config = dict(
    num_hidden_layers=13,
    hidden_size=256,
    n_experts=16,
    experts_per_token=1,
    d_expert=192,
    d_shared_expert=0,
    hidden_act='swiglu',
    moe_layers=[0, 1, 2, 3, 4, 5, 6, 7, 8, 9, 10, 11, 12],
    router_score='softmax',
    normalize_top_k=False,
    routed_scale=5.28,
    balance_loss=0.000674,
    balance_bias=True,
    init_std_router=0.0356,
    lr_router=0.000765,
    vocab_size=16384,
    norm='layernorm',
    norm_eps=1e-05,
    tie_word_embeddings=False,
    optimizer='adamw',
    learning_rate=0.00144,
    beta1=0.95,
    beta2=0.95,
    max_grad_norm=2.0,
    batch_tokens=[65536, 131072, 262144, 524288],
    max_seq_len=768,
    train_tokens=340500000,
    max_steps=3716,
    dataset='wikipedia_en',
)
Below are experts of layer 6 (counted from 0) of a mixture-of-experts language model. Rows are named router (the router's row for the expert), down (a neuron's output weights, with its number) and show model dimensions 0-255. Each number is 500 + 25 x the weight over its row's rms, rounded and kept within 0 to 999. Numbers have three digits each.
Before each expert's rows: "comes before" lists some tokens at least twice as common just after its tokens as in all text. This comes from a sample of Wikipedia text that the model never trained on. Tokens count by the router's weight.

# expert 10
comes before: " of", " in", " for", " to", " and", ".\n\n"
router:523501506475518491496508526476506540548534503515509458492479512510491432472498534473491496511512450489507465502519475507504463520527525468501513523525485520503489505469524519533494502479504468525464536445521532513497467512450505532474491490450482516454493480559513549499476504466505502492491494482457481527505487517513519568507530557533549552508479545478485527476476484511520470501517515540497531497509507506518515472515510490541459525469530480519478507510478497531519492491521482537519448499513551495506506509460460543487472494537493513499465495502474494492542509489489475503509472530503454469453511526506485466472536492500479484521490530451526493518506533549481483509503486493477507494501513523470478504438495517512517481466498473463485479492500492550487476499532475
down0:534511497464538504480490491528474508493501497505470498491465538487519532477462516472504525479531442495489488521531505534477450531496501535492482489544523473534527485499488491476484552533473526378509517501506501510507500503491484485493511500476526474491486516484508482490497504472502488498507538485454512510447492490492454522509513514498490517481502479503493512493507505476526482497498524506472483482528477484529552503455480521513479472540489493499468538521544518524510504512507480530504485519452511484496491507495534505506470467463524499496504510502511501500553454512540510480558537553526485489479478488470508455508506442557475447523546471493509490528518532459468517499473527502491443488522507531493488531505480481498508474449506520482498476476516512491483542513528467
down1:494517488485495468479471504504546468426473469492451471488503467502529563513523488494538487515477503505506517507509524498509505474512508535520513497488528474512461544479498470479466453494524496460499480523537539497516505482521505507531515514515531480512515477479450495453488522522525518512494488497501509436503480497483523498489445495498438478487512526494531495489513452469494531507493528473471511500518478469458514526530471494467514475468526518514485524505515510449495498501518512506512527507445489527521494483502509514446500516547536450499564516490498464520461473528473516480469476508523484517508476493497495511527524515523470477507512514495517502491493497516466496496492549534546460458518528525573479522528544476493499543512458511472545487508493496511493528490530507
down2:492498502515502510516494521512468523499523505523563490471501502515493500538461498507492522501531468470510494492501495515472517512486475521485520502491489521529454473527527521509526516514480490473479535508530497487529480532503508482482515536479491552468517481469480479501466528493497479503500480459516519539469515483527469490460468521542529499540483524501491522540470467460508498543520491476476482493507485506474485556490483498485503491497484555503453499515471521489525500477522532487508469523516546455537505479536493469534504502509517486510481478560500453567540519467461488490483482516500467480511518511505478523538449477430459498547484490465522474518495518493516528519517514468448492501501533501479487443524456473557498475518501487496528491469496496541531499449488467
down3:518505527502480469497546465495522456460518464487448499522522465484519525495457508506488457489481493530498497518496497485498497469504472494504521487530488486473551488458529494496493483521503517544479472518566502480479498538501492514545504527494517508460553497517534506528491498511544491525499497519505497494517449506512545515456535477500540501496515452500539441459467522522488468494522507494527504485476541496504466450511502505541517485493517523487443489479509519512491531508483505498511501515506510473517530494513442493471504476492553482507523473516469512563531492489488473480458523508487449550537488532509480464523488496565499517501452508527551482520520537528533505515486490507512538485471454473508516497454495510506488497444483458521504492519495501496513494520499506
down4:478503518497484478455509509497512468504480512530485493491517503510507487548497498478469464511493530522484520465511523493483482453563497509505490475477472480518479487500505485512504462500481500533484492524480522509531523498466497481528521505527499516504491466469534523485544501483526495485473487512463527520508504469487551486513502455534501528537506479519533503491524519501462512513528445472506527475526489513489491524498488498534523516522522486489508535446464484494518483480498493465560478529500538524493498495475463468537511467518531468495503498518504542496482509511482535540522521449488504521461511519480520526537475508529517498451454487502487461481451408520504537468526445488507528485503521484522495482508488521516492484549519530475509553526441534453528511504480447
down5:492514488504523522493489447489512514499548484472509490515521496541519524494528477457492498535490524495486482445506521476467519493478519484498532515478496548555498503505499532487490500531510485529458465527528508488503530466486445484491524471494526499506476508539490508477481515485506546486478508528506476534450529500507494535514507513519541487484501484508504509541503525456517514495484435492478517524568476496536453502513476466528498493450458520483539506485494507534449509524524472525519519490503484525475506535482506482480482562505527492502482519504525512479525453483512484525461489498501476468520490499526496459488507515545539459520526531502460498460522482527465498517516536507490544461493501465557519480481503524463501499434509497502458470492446503513498465511482502
down6:519532545502541465463475501556479491496517494512458494546515534499532500485457534547505507473495527524465532504518504524496507487490505483513489524486486484525521514529492485483550478459495503476500489532553503467503496503548523488514509510507536516540489481470490419487500487520504529562506499485486543450556493477500510460517485481462465500482511491514465496554543488467530523496480460486516495519515497511510469474517491491494520496478510525503465482526541503469548525521474481467564532468489482478473544488479520456490528524510563513517491517527486542496493453511514508498466462505478509476527466488479504487452472504538485503476511486518488471506480488465501495485499463510545486464535480491473502469522507522484510472468529495497484500511482486495475489476508525
down7:537498509553476464496479500487507509482486491509513493455484482531458455530517494514472472497522504533521552445480517522483514467509513497505520478508514487537499503474492482506488500463518472492472554579500489496523484504509497515527478540521486489489477503509470522484527497495471508472463438483480517524503518515465484534498526511514492487499524539516509525506481502523475495475493499529443512530479524543439469503454493498508512489466491518518500527508503476507521503523461496482526527512514458516509493475506527509510509476536500491494534494490483456495490512541516507510522472494502367484486484511474518451487537472545442517522518529493516503503519476503502507503516482483524511522505526523496520522480525504522463499496473488446482475452501532521461479503528523
down8:519479454481502521512475497542507514524470443517534527453492494533516497528501489480520525491517506466456544489542493494525476536501493510511497499521503492569530518489526484451519487491484536508485534458501494500498490514538505492470496492489495504493476539481508528464498493534482539407538483512525455501516485497465488503464468563511476512514489514477501476469477517523494490515510536466487508503483487495508534489494487504496497475534444515555533539475523494525527470554475507507470513476528479474476496518505508513537490491545493490511457514508503503484492479479517516479527508498499474495505478470461504497500457445502488538537518476563495522503479510466477485487479540501479527498469505503501521517487549507476472475457499494448523520461526537509547508494521478
down9:462532476457455471534503532501532504526480468473516531497449536526492509505504480495536494517489550505496491521508471490512505515504490504536505513518469474460515484482551483487478511527541479548477473516476456514463529479495525497466493486479458499526503515517542531515515495447497478496471472568520493508507466511481485549495497497498524488485531465485489541479514512477497537546512530493498537508477522503534520454498541537534540504505521505477510508441454487540469505513527484495527491508481503513587497499484492500483439505515431501516484485509491520455526537471480484488523488505512465496476512466497484484478485530467476478548476499489483525502514476500570487499477481484522501527521521473492526512482514488489495479470526488488465506476496479512500474493511478
down10:482518474476482480504528464497518502522491508515457512476511463470476505499470488481435496515478497488522510485452523527517506509528479492543497468491538507516498518479458516547552498483532526480510525545526478498504479494555534525502523498500488477479496494489488514475539497492497531479490488483498513582494522514488482501517470489440515521492514493522465456517503487498456518518472493488464547484502504503465500500512490506482470488487519448438452458473482515529495530516479501485497519468522553500485510507508498520539524512515528488444532528492504505535552514480501454521497437564490483482481482476442515473515509535536491496536496508500519483538477487512486539490530493488512518448485536486523513491514528544467486467509461515512510522533529492487484486497500524
down11:506512467504504501496507501481519535502514508446510519438473525505495563501486500483537518477512521485540468499525521493495488521487508506489516460484506453543458430479510505454505489464474514479524466506530468474508518516466510474491471467486531537481452474511521510487521480499457482552484550503504533479480486486502477537484468523472477489521510524517535529487508465481507505497487490481487483482518509497548543495514515508472463516489520493482551482518465520516504449505506520500524498510501477476457497488492500532489524500524569544458523501537468513480517545549519513514442506495508522499476507524488482515499436472534491497477519532479444510530526521481511509531507490499539521448502514546474526482480501471471509512513524516510543524483543484505515496501512503
down12:500484463513489468508477488524533504488498460483507481484461541500503529481493466532480527519504459501476549492473508532491536483537531475509460490465497511515530491477504497483509494468506533490476505554516478504442467497475476513453487505468481539505508477498471479469515506519504546506524526494480525492495497513495541505493496486451556510500524515472458448454514497484509521545485495527476546492490524494485517501517567479494545492479470499496502497479468531483502497504511497573500524516544525495570467520521467500500521484531514521503487527537527453493561526525482452512488464515518500507520455523481528499498511540465510501515497477456512530498489535520510478469512506495527522485516481464491510504514543533484505476520505435517487492473487497447495507498481478
down13:481501500500495514488515483547521498500503562513568490508470514542506516471515484509480538536491496493477510489486480494511494458512478547575500517510520543527506523502472536494565456479498511481520497518492535525494526468472510468516506459536456504506533472481454476479466463515504519506518459490490495554474499481466529492544481497475502507475465507503493505523493543477505530491508465450489488474491461503532514538530492452491482498479508479499477496513497498548471554508487511559521438510533503506459506508538481498518459533498499501473476531475510514511498477503511484544522524540473495512478471460482521474513524512511532536493466483471477490521483498464473563490529535528462500492493470470463497484465508514471515496508480507505487475507496486508467494503486487
down14:535510513459492483533483534446524501502495523507520506494474461539519481515499542517499499512493489531505509512480428515503492475515493519553429500492525492506550519535529515453512499557512483472496487500550544524498495524497513485488482520495462481501529450482509483513494460529485484475552467555504425479448459515476516533506468491500457480492548473479542522521529458497501496503504509480519456479516477520485531470497499472495491510530498459506479512519532482523502495516529505485489465485500482485540477504481545459473547533476509515499489501504525504517464524492491466499492522514474494516515488497498488511508497464486518536500497490516509489532462506499508486523533493528532469495521513496544479518492499474478522488464500502552452479467512493535529510439496531
down15:492470530505510554541463532547497476494496487540496509470508485446515513510465532489532492490495507496454487466550545504511505533501525522476490486509521525511466464481511499497549476481524491507533493475505486510502489511521507505495515512543478521516506498523545503506477523488516484536506514532490511464526506455524513492521479422512460525493500521500523471556508483563532497507474490514500510521475482469474482459502475521506508483492472467545458545527510452453509499514516490489497464522477510490495563491468474524448532505506506473484522511497490518468485494525531534466506482447548505470490476510500493485542473511498468434511512514503438517501486512487525475507465489493524477482505544480508472505501521499512460543466501486459516510538504518508472494495491468
down16:514485479501461462506543526460491521512456490513529553547515505506506531466515463486537499516443545539512543519519539486501494485510495557545527489472496524495498543547484487465527507516496496486506469514487505516523482512514509585528509538481461531505505510513494518486500527496481495546484462507470535507499504514520499511465488435482502514477548517461459510508497473510473495481478503476461487489494553452528483469512484500505532504464487530492502477452459542515511522479502510489531474485514493517524479503554484509471507505476480456529472450545524481532493474476521524533483492525501498478514520490451493532492465499504463481498487478495535489501499502506472498490475536478504484453493533503516494488511520497498508515484504506499480497557500437496499470475512509
down17:504479523512534535502493536535485525504510480486466518495513491474437499497497497534524510508532548536476469448537508512475466471492547526500507476483483520520502449487507508492419528506495487453496458489543496507518467487494461503497498505528506482506535503511504485506489473517434525487515497509518518515470502508466469489508530498516498502523502485510519505496506501482481508525482456505541497524545454517531523457466462457500487483480469488473504482516461544511473531516505494542551530510519470495534481478500553511462539478474442483514504511530458509460520466508491519527494552510499481502519505519491477507516462492503503459487511514540494534505490471504525501494524559513491508465512523492549537493521507487524525467480481527547525517474481531506481502485475452
down18:527494538534486477501461478474477482527513555530501561506522517537492452499458545497491482471493521502503505437518481474516491510523500474506505526502469521462499508549530480510517510497496470501465514513459517466488502508503530479493474479481463486481512462458528516522484464506515551482484507487527477503514430465510455505554485516538516506514502512524510473520491451505556481490565487487500516514494521491525472482518467508525497507485514498518466446497500443524456509498484503512493516490516497534500487449516492507521474531511535529482511514444450485490502493507498518539514459549482519482491506528506507475480485510530531506479445516509518485517552497466511469516504477484516484475488512508561477485469487478518539501529491501537449508491517493481521510487502523
down19:477546502471534480488465505518454559510502486533501512490467499530518487487539481497465494519497518539483537474495501505515557475458510504518482467509531454499489534524478518465509485480516519478485522562534493518477490508506505528468519473543500479514453544477494482469476496539520486483482486514482514496524495510461529493456516506486509493485485523490521469460517535464487500497503478469536493493474528535509482521514544494488532506515506479467486498456514547468531484503480475481522520500534498537452491504532511466422504526494493514468500546514530512509446483493532526498500504444469478501490449463527503494465514522535530540536501532490495520481456489485468477505500488535506527514513482463525509511511521526499488472474503510473488446495525532466504535485531495
down20:480522479483474495478505497509486499501530476473495522524479522517459475502562478486510514530488511524462458525492520448460506486479482528497527503497524542491489458490517502479479522509504501509532471499522531518487484515526522488527490465489502528514524538490498470516500504504503501491448516490517494460496515480525509514511468501522476519433513489479502504455481494489513465543481463497502466437525481492498511498546484451458490571497495502506495537486520461565502478509532469523482501497540509511554493498523508488499518506486475492533496520495479507483477503534472522456526552522523460548522502489512504445543450498507528486549491483551506527485527474445437533483484527542500521523497491485490544520492513494511504504505508470521481514457454506498504486476545499
down21:521520467562494479543481573460485510504486468501515494488465500537488519511437501511526519503488515525460491514509494513466550466537505558522526505543502475508430505535477484496465503524552472503489521492497498475494531485465470483504510472505468456457503536497519510478479516517517499520519490442501495428487521483465516501474510479516483518485442491483508511514522482531459481475509487488472518508465509525469506474483497495479472509516498555511483508510475487468490502520509514481508536464482470495529504529498521525469472493504491471487511451504499497517470500519504481506483543509534493479526440531484501486495510476535501507450501483463515498505462515501503528510510538500511502478455486513551499557501501483522503528523496550486462484501515539537499527528476518
down22:497483490532496516504484474534524444507495481512470477482512517525514491508525514500508491480479523508503486478446535507554483453467529514464495540517504535506452551508476486528489425487525506495462444511498528495494509469442488456484487473500485516504538488490484530497500519520497473514519538506504463524469489496501479510505472459502533473498472529510517528463498502497515486472491549463472527539458481504502531479504533490487504517489488472518519523503486497478509533457510515521560530520543539518527513501511527471481508500546510543511511533487484509440490494476504523484546458510510530516560531501494512457481490507488494480480515490504459525473509460487525524465518508470516488549533485495489516498504513491537501504523508488470519477495455492522543478507495426
down23:491529479522507455478518445522518520532488513469523517483527509568501493502504473480483502506459514462449498513494489488503484506494530481501479479514466550491509499486485548499555469497518515547468517498507522470536505523469535510505513445485531489488485555501492513513533476535555514544518513494500514503498498486506517517526506456527572467465491517508502437494521489501486491502482436494491540473511509450500481517462490488517509512499460508459446530476487512527477534485477511494505465504491483504523544517456484490528474498472531530484505500491466524485522492505486458492497495501534524522470457541493476501464528521525496517474437506495489434533487492504453478503502544480543534510529493522476517493494502523501496518495512500515491491521453503493531514503479516
down24:534487510537505522514472555547473480534495545461481518546502492499447510512523532536524474509487486512503536474501460515492497512499510494480545532461501467470527520461490450490498494475516494519508520490539496515458511525446504518503510465517505517497473432485475492513502477475534520531531472452459485483525482496533476533491465501508533537487510487511496502538511504454549473452536486507450472472473490548527463525509498526512478494533494527468475471543493491509489505502495520481498513464517535482432500511505522473538483490469501485486484522521514466525521500527537547523502446529480475514455549482481502480504522494473491523482496494517492463487445530519495510518513500515521508493486474522530483552506486479530472502491500540504506501505507528522503499504488510